config.toml
num_hidden_layers = 9
hidden_size = 192
n_experts = 16
experts_per_token = 1
d_expert = 320
d_shared_expert = 0
hidden_act = "swiglu"
moe_layers = [1, 3, 5, 7]
router_score = "sigmoid"
normalize_top_k = false
routed_scale = 2.0
balance_loss = 0.00461
balance_bias = false
scale_expert_input = true
init_std_router = 0.0091
lr_router = 0.000587
num_attention_heads = 3
num_key_value_heads = 1
head_dim = 64
vocab_size = 5694
norm = "rmsnorm"
norm_place = "pre"
norm_eps = 1e-05
positions = "rope"
rope_theta = 3590.0
rope_fraction = 1.0
qk_norm = false
attn_scale = 0.125
tie_word_embeddings = true
parallel_block = false
extras = ["capped logits"]
init = "normal"
init_std_qkv = 0.024
init_std_o = 0.0
init_std_up = 0.024
init_std_down = 0.0
optimizer = "adamw"
learning_rate = 0.0015
beta1 = 0.9
beta2 = 0.99
weight_decay = 0.11
lr_head = 0.033
warmup_steps = 476
schedule = "wsd"
decay_fraction = 0.785
decay_shape = "cos"
final_lr_fraction = 0.0
batch_tokens = 65536
max_seq_len = 1024
doc_mask = true
train_tokens = 457500000
max_steps = 6981
dataset = "wikipedia_en"
Below are experts of layer 5 (counted from 0) of a mixture-of-experts language model. Rows are named down (a neuron's output weights, with its number) and show model dimensions 0-191. Each number is 128 + 24 x the weight over its row's rms, rounded and kept within 0 to 255. Numbers have three digits each.
Before each expert's rows: "comes before" lists some tokens at least twice as common just after its tokens as in all text. This comes from a sample of Wikipedia text that the model never trained on. Tokens count by the router's weight.

# expert 12
comes before: " |", " and", " of", " in", " for", " 0"
down3:129143132092175164120128088127143079085115119105137130146093110164145150112118098127154153160165133144113090119114129114153129078121111101103149126081103102160104133129126115139097127145102166128082097144133143145136119127127123110096089143149160150118121136127130128143142170123103125064117069134168117155145126154096168126109182088141104147115149134122131146149104161114091150118093102115117175127125116109129143119125112124150148117110103133092097122143144143140171169120130128195147155103139115117103134169108128122165138125133155110106130149105098153136109093076111082135
down4:144099101121134124118131153143129136105076103134106088109124138117102113135088154134141169176107169133156162156136106131139130141140110133129094105141148177149130115126150102114100147155118108153103153149125123117113118149108099106152116114117153127132069155117075110147103124094153124141136120115109113152142105122141110121143121111152154146146158087126158129158172122130188114115114148126060162145130151088143132163133158126130080135068129115097145156109144165179136158152129120137118130155156101092166121114152104162085125122099167165113134191158129121148133104134152135141
down5:108111155130121169110184152113127109140125109117120115092142129097106150141115125133108117131145136146081129170108160102141123124093119086122102111139178166107136149129121134102116154113115131120142170093105088131147095095094123136134197155060135107077111111134168123172140083130139122151124086099146107133122147103104138155143063105116158124145125082129151104099111132157177102115143134170150120099118137123142129109107153135144114137090137097164163161143142128134174121122108125149123130121123102163120127083115117092103163159119130134121115097114145135138138122127087102161
down6:141113120132125145207129111141128134098107169129105110169173133093134142136134059112146158106192125152156152150126104151095141149133103108112108121113084108145163108101148130149172148099095100131166128097153111120102127147159124151131165142138155126136129133113152132135121143119101104102129150120118131119127160106094126119152104174139124125139124134116123088110091144079136105157166177124111099121157141115136131113096108105139136133154103160146136145095136095156177133113146142111120112087109103142115147133103119154110092079146091083135141074127160134174142139113141102131
down7:147151117145100088180134139115141133132139053149158150148106159147127124146102136184130132140166115139146169142129128153122164134151120118125142103098163137147108149140144081138123137125144104091158134080126087098102141132150096109095095153095136100093146160122147132111168133175152127160125141125109153111148116164098139172105130145143130135121144132143116115133134115149150106170167102142106122090157199125113128126146118110159104129104111165121157181115089126129135156137139172161109125143112141111138189117097130155112124084121121138151132131151127113091132145089092117112
down8:145112110119120092096153171139094113123108137103162092130123175177109104144109108112137120094132140100078106150119127159143125174109130135118087159136122118081129124124128153093121152120154103136129148130109115074105112097120099145131140079075130187117104107127089151156177097132119126127114063160133137133093138125159109092128154166146140150133149091125153139114116116134099092159197146112167090123106089143108141120143136144160104127126174135126112126147138115131141175167107123142104114151105150123123161163149126167138152156146115143116123115143141128123103121128105138111
down9:154145186114136141120159133112124107127162115122119141091138145149134121115174162139146155111101090139081194132099108111172141133129139116145106145141152114134171134115127132134124119130100132136163108094140127153082147129141156126113140127101148125144120135112148097095142129156160185085149161147151118143112165135178153101165171075101105099110130090105087129123152124104163106139088140093120068084109132096144094109139104136122121116139132124130130123141124132103133098158100121148100100131118132143075143114103123166163131151144123124142105159119136126117152107125150165194
down10:109112149083124163104155137097132119131113117085112128109120123139138152140134109120085160070155094080100063108102117127133111146174152132142132155127135141106121120139150145134146125110095156125133147133126147118136106131112088117120146181153128102123155141086145145193128150126156086153164122163081113140115132128158056146128134160125106162119170137095163159132131123144120110137150144104087137115131136061124152118125130106123130115163124124126106087135128103150157109103105128123160101125122145113141189108091150097091080113126113138132112117121148116100161130131110098162
down11:146097189137135154139120124160111121119091125096098118118137134126108156100096102123138144109121126095144122121114109150131083165084094088152102151103176129104149148131109129111141170121093125150150115143093137096082167125116130128150149160110134110143116108103122139127145120102106153129190159131150109136156121137116096109128136116124112099099154094083121107134155115155137153134124120096162168108152068140122183128100116129158109119103083136103138189160173155111094113127143128116129140143174131166156095112134096140112151148140123090126174151115129135089150139150141160124

# expert 10
comes before: "\n", "-", " The", ":", " also==", " It"
down3:101102139131137157152134136117135133108120170144129106093126112145132131107103133131090104162145129105141068105078089158162125129102180164156132101132116104129066124123149122117133118125151123148115127159119157098154132139156123089152167080114131127100132136133111105120118136149136132125153124167132086118148127166148133125176120104135141093116127124104144102105109122116140118161144112066140124096163095174110108101152197152105112102138112138138154144137148148136132147138125145103119202138140084110125091103130161109067174135106142102147141165112137131160147152149120149135
down4:133135141135118136157144152151178137160168141174112125098140132135138121106123099154099166130161157116149103107194126115087118143105126128121130107176168122076132160152115144111155109130166142088091178076158117111188123126119131100139123157107115139160133091093165092136149122163135136127112142133125149122080116093095172138102126161141121160116139150137144108128119130129113134110145136148155132132115116172131144104081132099105131143094137109168171115122161146133129162156130142122161150115154133129159173103102129165103151140097110116144102142171090124123117125093136162122
down5:114129152130161110137116135078127126164094152122156198158132115117137122176174138081149091153124118103080105145075109127081121136135159141143149147134150151101119116134117140130129116110152148108155128139144112099133148097107100119151131123083110128107150115114153123185079178106135135114090151155111105117099127168138155123138192137085117140145063136150144124145119151104146125121132123139149155120146164108131112146134149122180128104138090103142122099177110102155088122115116123122132164114107167149139116085122109150127137136122152125119109139151164132158127128086129126165
down6:209148108160122153157107147133108131084113123116137152162086104093133139102170107101152189153078115134158119121148152152120100146124150116162121146141141129168108122134106123106138116125107110151145139102146124127137118130088179114156140122134157157124127136098172150141152181126101108143149163126152086073112147097146124142090170119123139128107168148151133143124134125144158119098123133119147101123081119153156172139140145132155118144107199111163149134125178109111146126152146101099128130120127128142110126087137120130155148156151166125133168144100150132143152096139138144154
down7:150098092137133139119107145103069107148096119170090170137103177139105124143138101128117144153124117145119172127126159126100130126133109123150144123151161126157123115147108147108166106123104125159124158098182132152136109107108168146117157121115165102184137093123100092105162151156139089148101166128159107098136128120173147121142151089136124146142113131168166157067139150110118103113108169130118091132118096142113128129135168147170107127112171162125108115086138106121159120128144105099142153093138136186129130124104143095126110121144122113119115122122137190147135080144123136119
down8:151146139147140163113120129136120154119108121118093133110160123155110110111106124107135128157108140168122128120164129102142103125086093156132140146154097115116132179203127116147092147177134106123118142087145083149119133118156107100120157119121161103133132089142130070116170127130149076130120153125124130098147070094138151146181155106124133114108140128148158163121101149163125145126062167111131158151127107138103097128083177127119131138122151109148166108131128108124111097121123129161117137126131181118113130139133122123163135126180139129155127158192157122100085117135140142147
down9:136110137080155125110173123106130122112140128125064145117123137139146119166122087104136164096098085162147084118106105116141117121131105170129120107078124141170111103134137102143152126149138178154118112153099111141110145099154119177134121085107123099087068118141073134087143114158124095114170134153133129083135124126150074125113123133148108121109121107121106142113123125144104082133108109149094146131148134120134160093149157115169166134146117103117118095108121132143108110111127121169166118126115138163092171153134155111100095125119135168150125136135182126147126122162169121136
down10:179145136124126133126142170124163136151147103138108121135153170121135080167160155107112102170138079131096160133100118138121120121110135122111070134157150116135172166145139151133100138114111143170067152092096114156109146116111119125122150146160154094098114131128142191147148152135167136130132179147100133134129121104126107146120105118141090112108137132132074147119128119098093127134161138090143111125120108129087106123138136134169150106133084140075161128084143157121139147120121156135124167134081111154116136132158132108126107138163122163123174124142081120157139106111150157165
down11:132120137101089057132108114145115085133089119128178119071116119137107124094108110129141098113127102100108085117126144140116175099136113161160151108137145133113152136147158121103107114145127140123095126149085109141118137129159134138156116117104135160108114111140163085108086099131135148183141148110143128108138147158127112095127122125127131151132138126146091137146124135111133138157118130116173090199126131085104124199111092135117143134092110117106150132096078129153091144149155114098093075089158088103156142137142104133151112130136110152105106101138109130108101131119097131100

# expert 0
comes before: " in", " by", " to", " on", ",", " as"
down20:139124158146111075138131153133110105122161113148151142142162140144116124176136123154141153159148118120132143152137147148173109138148117163122128089112123107153110144144126159109185097123157144100180128103135113160138159153135124112095113150115133165115115080130133154156103090107136120112096085129181089134127060141096144110081131102147081084114123116125135158150113133135097179113111102099140108130121140144130089097130075112146124131177114130136145109105105121161144112139140171096129114126080138115120142121156167106100093113114121114138115125114143099121105139110084081108
down21:103147135176136151099107124155146176153136120145118124118146164116139123117107141157163114144131104144191102132138139130151147127125146153089099109119137165158124109117152176058128110107130091139140100134115120097156143150152184174150104110143134172103082154121116155151128126125135147120156105079137145117097105092105118133105111166124118133136126074106094160138133089156112118115096127158123150116138170117154096121122112145175151145165109115092124100141106121129136123111174133101152180098131122167133116151104108122109125152112123132162117102133095128133112131156119132062
down22:161141107173113179158151125128179111137153115139146122130189198124096129122129144133133122136145095132195130129126110189132140097160080132076137131127104118143072078136135158138149133111146119169183109105164120129143142114154192123136109101134108130106122130149112142079087134154088117162116108152164154104143153137141174126094134151126129141113168103108118136123114074140115143121106136135135174124087106120136118134122130119133125109153117133120131122114130101163100117154125138152136122139162126096161157151149133128105156116125139136117090141143157088129145153125140137112
down23:132102153150124148177137160153126134123164072178129131130097141111120120137121182143119122132153126078143129163138123110112108119166149132109133106122087130140127131145087179130170103141149157136152134120109108102119124123144103126188147104129107128137116106087146118155127080136125129140118098157153126123179111177086135101088138117086148085126165111106124119193134128127133091151132106147134192126108140083132127129111147161117123120107172111100122139098153142133113111110170164153126108133121143127151144121139058147120140124149098095158112134149117126105114126118097159092
down24:104100142133095139121149115099139119099136111097142122148112133095126088108161134154130128131140101142149120087122128137170139156149125143129185128069128189157170126158118114129092112169111156192106145114149139136131125115159134105128118129121174132121097117129118128113126101137115101119159140124129141148142088098144118063075116137167140168129070160125100123168074119124120094110170129139077126156120108116137156118107129148122103087123147123122115088148118151117110118134140136122169107115150157142158104144145129132127151128117099166115077093174131112145149176102124111119
down25:128123148159109170125070133092165115178110151152131114105112110097151126115140116117096156128136095155139154124157160136080154155147168153143133128122113157117150170105109130117135127089119132129117089108142134106164136166103070147103136140138079151114139154156127142092168118128103134185127107148150081163107130114085098087137133118124139122138131134099142106124121139104147169119117114145140109137165146112150135104126078148080161114127152121075135102115101142145139126126140104169129203125119096148087132111163112122108120097126107142118090158095132129155114141124119133099
down26:119106135101136038114123139115156145105148163101134127136161073121125135151136137126126147141115103120136133153092132167143141125104128135154145149109092160154125171186105104101136112123160097154134138139091116176136114178115091128114112139143078149114123141176140165146138123111137100146128130122118114114135113099103159178142106145164143130107106190148163173137102108157104141111158124139112120123092104146116094125129094129114110174088170104124101148134096148148125128106149142103147095135146120124128165071166127110148117111125146095138124153136154137138096130088106146126
down27:081101138119157149130151141139138138126111127152164128160122131148104060128156092125138091112141120083171137109142128163143122093163095139107125125143092135080155093129136144153136152121140119152161120141135141139111099116136109107091132155125117133138131124101115114127111122126138147127128157166105141118164152104121117166137103116133141138157131116157144166152126159155061119129105151162124141099086118117119131125100105125089158150137070131148138125129111165091124141147105145123109092118149158132148145114150119075174168180198167110163144135111155109125088105133094173112
down28:121127165140098129119151135112126128113111098110141062129115089123137065161083158126145168115154095135123163165110160133130121138112135164112145149113110152164137104110115120144098103100095102133131117097088100111151169165096135130179135174151116121160091130118095144176083102121137108109133113088171060128129118163120117092138173138124144130143117136106130131146124121108161135113128117107161146126139118120115141156145134166118124118116177119124130114114121119133135075144170124152141084097188143137125149142132117168180123121096133094137156148124105132126136137123155159130

# expert 4
comes before: " the", "|", "\n", "-", "===", "=="
down27:117108106151129122143095163164120073098166128142102125121158125134111118171130130165112115111122170190136111139118131166143099114140112150106100081111149115139155078131148119147142139101130123140098129127098121123079104131106094163136117109101150124138138125140128160117117138130125066103117174137119122170120117096118131158172119184143120127147088106102104135100170109136133151125140137145131138152146124125155127134115100147098137144160095135174153146127133138094088176130141160109112141125136179177135133134139093127090078150141123164168143132098101122136152123128136060153
down28:105096125139097110072122130120163134127104138174147139098132199206057148107142133137072092151145177166108110146139135151138130133140135131160081091153124108145123132110170094125131135119137127123143161137143129161182141115091114156162138119106122160162126129110138082091148133081121171090131071107123120124110131136117169125105147136132155109116122126134141121079134124139133140138110126129127158112136125126167142106168135127139112156148161106113111160121157123150136123139122125150134131148119110141079125142138157140136120159107096140143145143144116116154115193152136108147
down29:109152109086118136118176101118148103135111096109108123092141185098149123129175128125129123109154147155098133143104140129147157112123143179097155123103116141178168124130147098125108143174118089119135127098103125191128125117139156150105122101138155181117136126136137097126107137113130095107134093123139121086116120146138169140119114112140105109093107129125148085098166147168126112088110133107121119124090113101146082073153116120151130119168131119118114128123140111119154123116179146122126150106089161142135119114115119073141096137149120131149148159138155149101184142140190100163
down30:117144086120160120122149130108174170141171126133172126135111102086115173123135143155123108117121140124122114127119126117102111081120137149137100125147127103156134126136125131130159068159120143086180128129150167115116087102151150111142099109111133158129125123128142165146138116088120109119140128165146132117135149090160090117119128121146067108154105187131163148156129101136132128125107155161116100104046111090094149133140148122119146126101129147163159082113205137118153136151148128106117129164113137098119151140139157179118136138107115117141114101148123133113132176147118157107
down31:116122157136143124142095123134129107159135141138150153131161169102124115108122120098117089148092125127177155114163094190143121107140112106103161116131098147118140140156132103115158129143138112182140139141147105154164089151141184085124099154119090115146084129143120107150161136143125149128197095126153125137172103138142125145098101121124113135152120167120124130141134140173120145149120122102090147099122115130112092061124126127135100136099119172131126107146138128147117134097139097096124154137126171086136107080107133156120097142166107120179146128113133106195116122100136124100
down32:154175161130137093156115132126136135131103139096119105127149110154141173117079134108136153122120125112140106086118156122126139118157127156125139187106129090076101110081119113154116135131145136150104116138083078118098156074144122134111102124114139128087133154106118143153143185117126108119118133140120097165128149109075179134157108165128137123135125139148141148111134115150125130167137133084114102140155074128117118128151098135135086075077177117126108173146121106167169097139114113142135127124099144162131141133124146115132136117172146124123106125110122134143078116124178081131
down33:111173117104153155127133107077103146142149126091088120136098084128095101124160129147114152150159106125105127182135137113137106091119127158147142132147142171178116131149109120135156175155110169106157129153138129127142126102084097156124126123123129146141119087128113090115146109159133098171109119117108104096105156105159148104106159107197130135063153155157128143130160109144130147156106113153164138101145153167118132118135100088093095155131143158108132098150141156119141125079090136154128142162135157115122125100125108142136119175140119116155140106145114139124146146105171104154
down34:131104152122076124100226123145128121144118133118112172135111165146160136097131120128118089138123111113124115107094120136111087108128135111137119142085157109140134189131131115124079162162141124138175178125124116073111152131108151127141125091156125147145131108152117129164112134102110093107097115137131135141133154148174136114138105149146151145113119131138113140119129121161123093113088112121121147138164151148121098162116079109146159094118093103076148162156116123079134122104150157166135117090137095124162128135189125127141150125083122127174120117138111117157161142134112144129
down35:137074146150117155093126132071125139124076106132139146125085137127075083146151139125109154155083145127153114134132100089103168135064156125112171095155175168101130139151110096071092135123153099121099099145112175122097173128149121112132109154137141116125132165086103142120104140115135107106148125142136090131114099137095108128147121104147084120168129132136129103123116125139092104139142162115128152093115146154151155093145154115132141158112096156142145150149146109140159135137122130121129132145134166136150124125120128160076159136149080130120144111159136163120093098143133120151

# expert 2
comes before: " |", "6", "7", "8", "1", "3"
down45:138117111123096097076123102099147134123161099101189125116137105148151187178129127163150159130141089098133116154151153122111174127122075124107119113137163140128136083131145116171114152112088088146127139171140126126110159098117080137114100161087092132101143173118093149110147113093099157158173125127170129150125118154098097102139128165130146121135101133116099145096094109147161118147137132122114124108132163092145167087121153102113107130137096148144166173132124130129137122134112124133130112138168126101092086148101127131132158156117140144121094132121157104106109109128121147135
down46:099095116110135112131117084138145114140134151183113130102152144092139157125141134139128150094173177134152113135162161121147090116068142094129124133122115120141091128118144140168126127144140125118102104148118107134194137167139072156129163112165197146163124126129174142161117130121123141104149103126157129111162116142099140108138117154105126140107171114086148158109122156100111109147111155138089139162140125127137126113168155125119128103107191109105170099137104116151141119143131108158113152099090140098143082142148134162132180090115122143108122106127133111159082130129128125123
down47:161076127118144073105133154140145143159112151133141143136134137174133107151130091127123102184126120159148116117144129120114122118127138108150117119144117108151180108114144098093127086108161089144108126096071093172122148130119117148133118157159126108118130128134126149144124136128144118112084136159151140140131149095103110148177096090086092160171107115150188148124133138165136151140083111144153144093167153125136119100157118089189106101119114103129111089114135106130137095133152132153137121159109127104101084146116092090153149162128116104091133139111154115138133120152081140108
down48:150130107157161167112071111157112112084137115076137118105129121145127166115156135108130097101109113135120100151133182100088152135132086104108114137206106176158148178114152125174128153110144144162104171176136110127140133115129153139092122140115149134126138124125125086128099130103116129117137097111139121149160138151189117083137139126145143133125127144100125103104107141116104094121148099144154104092113124097133135155095105149168105100142151158109157134132110102154119138136133114129141132092112119143125150149147079109126116127125109140102137157145090197137095098152100121126
down49:108140144088084122122157106130146150072124135141100135145118090113123120131109161138118146145095151126126127123132149150146112125128147136165125152132119116132127164102151077088166152158156114080136087103144111141143100123141141150157120112129135108149140130130140116144153145141097142098152156114160107141116158117163142088104181132125175146142113154120162102111163131123120115134171171123140117121091106177128122090160138155112157088115133115060137166121132122153141092136097153157141099164120152089160105168163158144131200100111152144106108116118171155135111112120109133112
down50:172161129133131130135115179144095122105128134090176181126146150150099132125141144129142153161147122182121145110160127135177124119144146159140120099132065112125092130139137118107087118136151158094101123145179160139117127140130129112083103128139131133125101134136133096126136087121086101129125125150133082159097115128133118168098110138136138139122107140144111126111113121134038168112127122100128128094127108127118157151153119128136086165140139134124126179087142173088127138109129112117102104090132098106099123129151128163109098152119100129143083137138171193110151134120146138116
down51:128137154164132116145125153151078141128130111145114138126157115146113132150080157131126151151138134139104171141135102114143107131156124149163154139133140054127115165122137151088091112144108124101103106138137102178099112111153160132145160149120102117135093102127164122143133107133137110101111152125157120130099174111113140099142135119109119139150122106157076144157139123134155161143165115118152113126137111164147130133117133131085136102138137073155086141146154096160064120112149138100148122114109174140109159146114164104130151108060114111124166159101106082084137092087145124104
down52:106163165139155138122133123104094112096097151133163120084139085122133129134087136139133129117133086124136144107141093138129135141138094119079116129130120177160100126153097113143111089130118120133136120145112161130101152115141127199147090108137120104127131133141111150095121153093132133125076065165155099109148138133162152128132185160164081090131099087129147154134111140143162112129081111131144094069114116129104143124127123148115086165106113096141115131150142149130101152147139159129100124134149137130132180110148129115155065127119146143150117162138124168145093125161138157116
down53:117116110130125114098119127154166108117146152094135105166139151116128188101084129120105121121132174154171088157095123070159140096125097124142146123161153137157121145124102155136134136102145126099096110122107169118130109161113136159124120091139123106145102146128109108117160111104136135115179083104112117180131092136120131117108104137093137121134136134099120115119106152126095131154153176120135098144151133129121160111129182134112097166108136154133157079129086159118146105156182095132106110120111124101106101118146158163122100112119148158131193078139144159092097135109115113126

# expert 13
comes before: "ed", "ing", "s", "ation", " of", "ated"
down44:146131125117118111144110141117149133126140094146117171117141101125127136113111149123106131152117110142138145166145124129125179125184149112090153113100106175105113120114128121140129121143108140152096075148121139094164070168145129137107117071118149109164140148106132139126109163110115144119127133181155119165084141128141123124094099151100145085151150143140115120140131136132139180130120082099110132108136121135117100167167122163139151143152129117159125076138172102154145099145128132139119142138169136104131160103141110118134078136143087152099094125120096149104160163175084169072
down45:135102164143161121148122110157120173127092120132154159124095114138112099096140099089130135131165111103114172113148120128117119132124158098117143103091129181133129113094130145175150122137160121109142142117109134112164085129118128093164131132136097083144095148116155140127116091152149143153130112093126173167110146142155173105169130102159154132135145134130133130131107099139093159152167136141102154129179110108142075169131157119145103139101142127145125124101101095161127092085136098119134125127148109136159092149135156114139116179117094130161163117109104163127142176145071144107
down46:132148158185141114111141133107120161093123144176169120142145130145147083148134128111116038114153165135121145134124141121088153150130109114114107085151106154143133121145131089094176094126142105119138182154147111135091118092136151089149123136102114107132128094142132116133082109146136145147133170132129167124115141119128150108158089133131110169077131164098085139131132130081133143120127126111097108138160131111143115126125116136167126149148145142115135094132137124113128098095119098150120134089127155114105053139132148127119140117122123135091124133179092123120100103173101129181
down47:115154097133148133127077130118091108090101103116146152119172122152145111124139149137092132116112145116156115102103097109133089115088149151136117086144112119130135137108108132114152150117088125132131089127134147108131141151091142136117133158126131118120100102140120079145155112146115144101121133105151156099159159167117159084214135122148120094108141178130140098142117122084121123102161154148145142127117117150105146109116084119147132101165215161106131142162087125155167157137086093112124154127109113125129111131130137112104123171106113120122159145111102163185128129127115162114
down48:121178116114112154163143069110156111089143143146132119137107110147140147131151140145115161137166117150153146134124135072117125180121090121127138136113151104125128160119124129103116134069162152129134096132108170095156109092094127163128114133138139105103143109059124099141131119152146077127099145091156112097158163115138132131133165150119117123170138159158123070087125101155167113078113139126091147140116174118131160080110140138077145119122129155137105118128118126141130141115138107146147138094119099138140130104128124128103067149183146117112117139135133094147158128095111115134
down49:152145143157161134132162131130104133037148082129139113105142137116123112114170107104118170122123134114089114089078137106137142161087144151118056088139108118128115088146145170107107104124108118158161142141145121145116083118099115173120153098140151155122110099122104151115131141096158139135135130150136137131131155090130089119110123129152109139105134133118147068094126146116141121127137152153125113121148121112102192112123098117129088127117135123121127158133105114133094154135127098125162089089131179113097150145131126117126130143140126099101155194106159144117155128153150141169
down50:083111132108091128103101080116089136141109071106117138125106111151136125108128125132118114142111147099180122098104116128151164144095117140147173116135130124143129130112106100172141133104092094101079152102119088117109121158117115101153127115142161133171155173162135141149132110137180115141124114082112154123115122168150126130146125131138140157144138193103178166136086132159150136164127117106100124142113156146132146138108117131152074137127102099164085127108150138135148145143106151097109149128112129141100115124129081125150090111115140077146149142163108138121151068129171125128
down51:156105111150134112078095118161146128157165150104120143099177135155095152082124131111142090144129137109104128124116115171087127124135128104131126142124119119096098109132147124138104101120135125107146094097133096212102103117135154135120153184151088117128105149106122168105094151125120106130154124124142165094166130116074127152090164147095126112137141105150108148126122123145162171136145157154143129111137171121091177141163182137101117122125153117130146099085134128129108131141126154138151118169107137108158114140151138198123108131116112124115088155102119130138147108158096143115
down52:132075127089096083127137112142154092137137127131134146097168107113159127129117147082101127114079114171141150189172132161135087107134162120105169127086136142128117150159146107107129128141125185152104153076127112116152108135146135142154174136141119136117131132146119158113120138156099145152135128148128125126135096118099126119148113168074103109138115108098148159082142115129100125107125157106144101180135112121116087147154116156132099099169098141127148144122154100122154105116113119160134140103121153076148150127136121112120100151148143144146082106100119095120155166155085165126

# expert 6
comes before: " the", " ", " a", " his", " its", " L"
down3:146138114122131134168117081116111143159157111153099129127136103092126164095152109068120123114091125142115154104095137127125124125127148107107152143112178104126153155116115101152138107137115133120114134103115121130150153124113104098132137155128131102142169154144124105124136140103082105124155105129139170108150072144135135177129176110112126115134126140090115169132161100174126114132086055125106127128155095145147107177132114103126141097149101110119149111150112066146112140128109096149138133131181125079120119160139134131167096140108127119180086182110138122146097147170102123121
down4:077119133175123122114091142139112128133127141135149154146098156148119134138122146093108000180151134159110117109136093106118142112152093094107152133152109130112120160128159124137149108125127121185124135087089115124126126113146106101158171099149103105117133110142167110162124104149102128099110161142131136080137124147101156155154140146086198096127134107127143131138109113137149107140166111115106155112156130095131115124084156129149128110114143110137172158115145131107136128118112128092087122132104097118117119169115114144118111091120120124122120125127099122166110128159146129097
down5:119156084097100114079080155117135162106117123126121093140144131130149124096125136132159116117139151114114100151110110131103119118139130121134146153133126165101157107147124157130130113149135130123150122105171135086109139105200173165109142159152121122118132136125156133178141163162145188133111152155091159134112119166136131091110105129077124113137136140167150103115147135142120150170160124181085133093150114094103141110125147102175078131151126112131108115085110097146116158124101101122126142140132112143108140166097135087076134166142146117134146132147157154131101151142073118123
down6:125152123102111120150091108088138087091135121109140094122115102123126150136128154125138158125124134118150150108146160125114121133122111146147097120103138139116125105073126179076098169107172118084099121130183130122100102116160113101122117098125165133159118119172142105135199126129127134184107135175126142133164099097134117126090113126156120126133086117132109134111118076087107158166107133149130085147111178134106137140110105087150125111131136143143077119132147161127132096144139120098099111111111178139166132136118139086118159104130126156142137151086118134070152146117132126128
down7:126121133124121122107132135118184121106142117158127098108140096123122081104113092140152174134104133089102137153109095120126094111084184123150113125131091102140139116139163129134100136124082119086147138146110088129172130109109117099116124145139132157142082107152100121127120143171084119105173105111138062124140091076159118151149164119146103106100111119101172138116114128119129111121113111140137140054129132142100104117170110132179161130141113140135124131113146133105113091155101156165173142109156145146118142147168116138123186155115109136124125135137145130141146133166106157160
down8:145174113120119107173103135120132124119149134114111124156166142139093124121143103133144255095126126132145134147116150157106160123140115171107147119120150148124153115095145121110134156109087134116135147142114103169089129133167121134140132153108180146144190123173080141093143139131143148140123133124140109136127152132147093145108120146152111108086109128150104132126126141142130122130132125123161130145098106155166115130123116145112129140131125124133114115135122112122114111141153098121119184104086159128156169133096137091142076072145147132150084125130148136122150132112119099141
down9:109073110152068128133138169116094144178134141098091071089141110166124122123105142146100109062138146097092134128116144147128114150130154095111147135117155131142168154110121145124116188158107151119140116147113166088122087168117110124117141129103155123161118153150117107096102124080122155079139102113148097110103119200136136138176141121143121130122121121119119149133123125123125117097153083100122118100146126152094166155131121120148125121130126138132144095125151102102105123152183157124137166094144125131143127134097131170102116125158155148123123133157133147128140100120081098139
down10:139134149143116166144087101155106145106092128129132149158148130108118116131149138174117131167151155087092134150095112118135121138144141116151090101127122128128125178135105150140095122114110124078127137115070133101127079155153118109133175111132119108144129138085121069122133096089131101161132097130100160140148110122144127142124131140099080126144128140115142142077143147131153097114147133146175121133118135126120100089146135096151084148123170146117134186138088134140138091135134177132161153154128107126139159136131110130117115130078169144140123154139109140062091155072108135098
down11:110142126131109149144133123161122132155140106137121126099174094143141128129089125119099111183101125148132115141114102122158164142151111122163130121143110141129099070112136144142105173128117169172151101136119103105171134153130140143112106090118149111129166146076104083129143108122141155109114172143149148136136144055144142097122149155132159128147178104127146094126112113090102093066103137130086166106137104111115138132151127179087142166113105152131104194143118124107132146107093132144157147126161116109142125100100150110091125129130141149109090140110123120165131163123120157127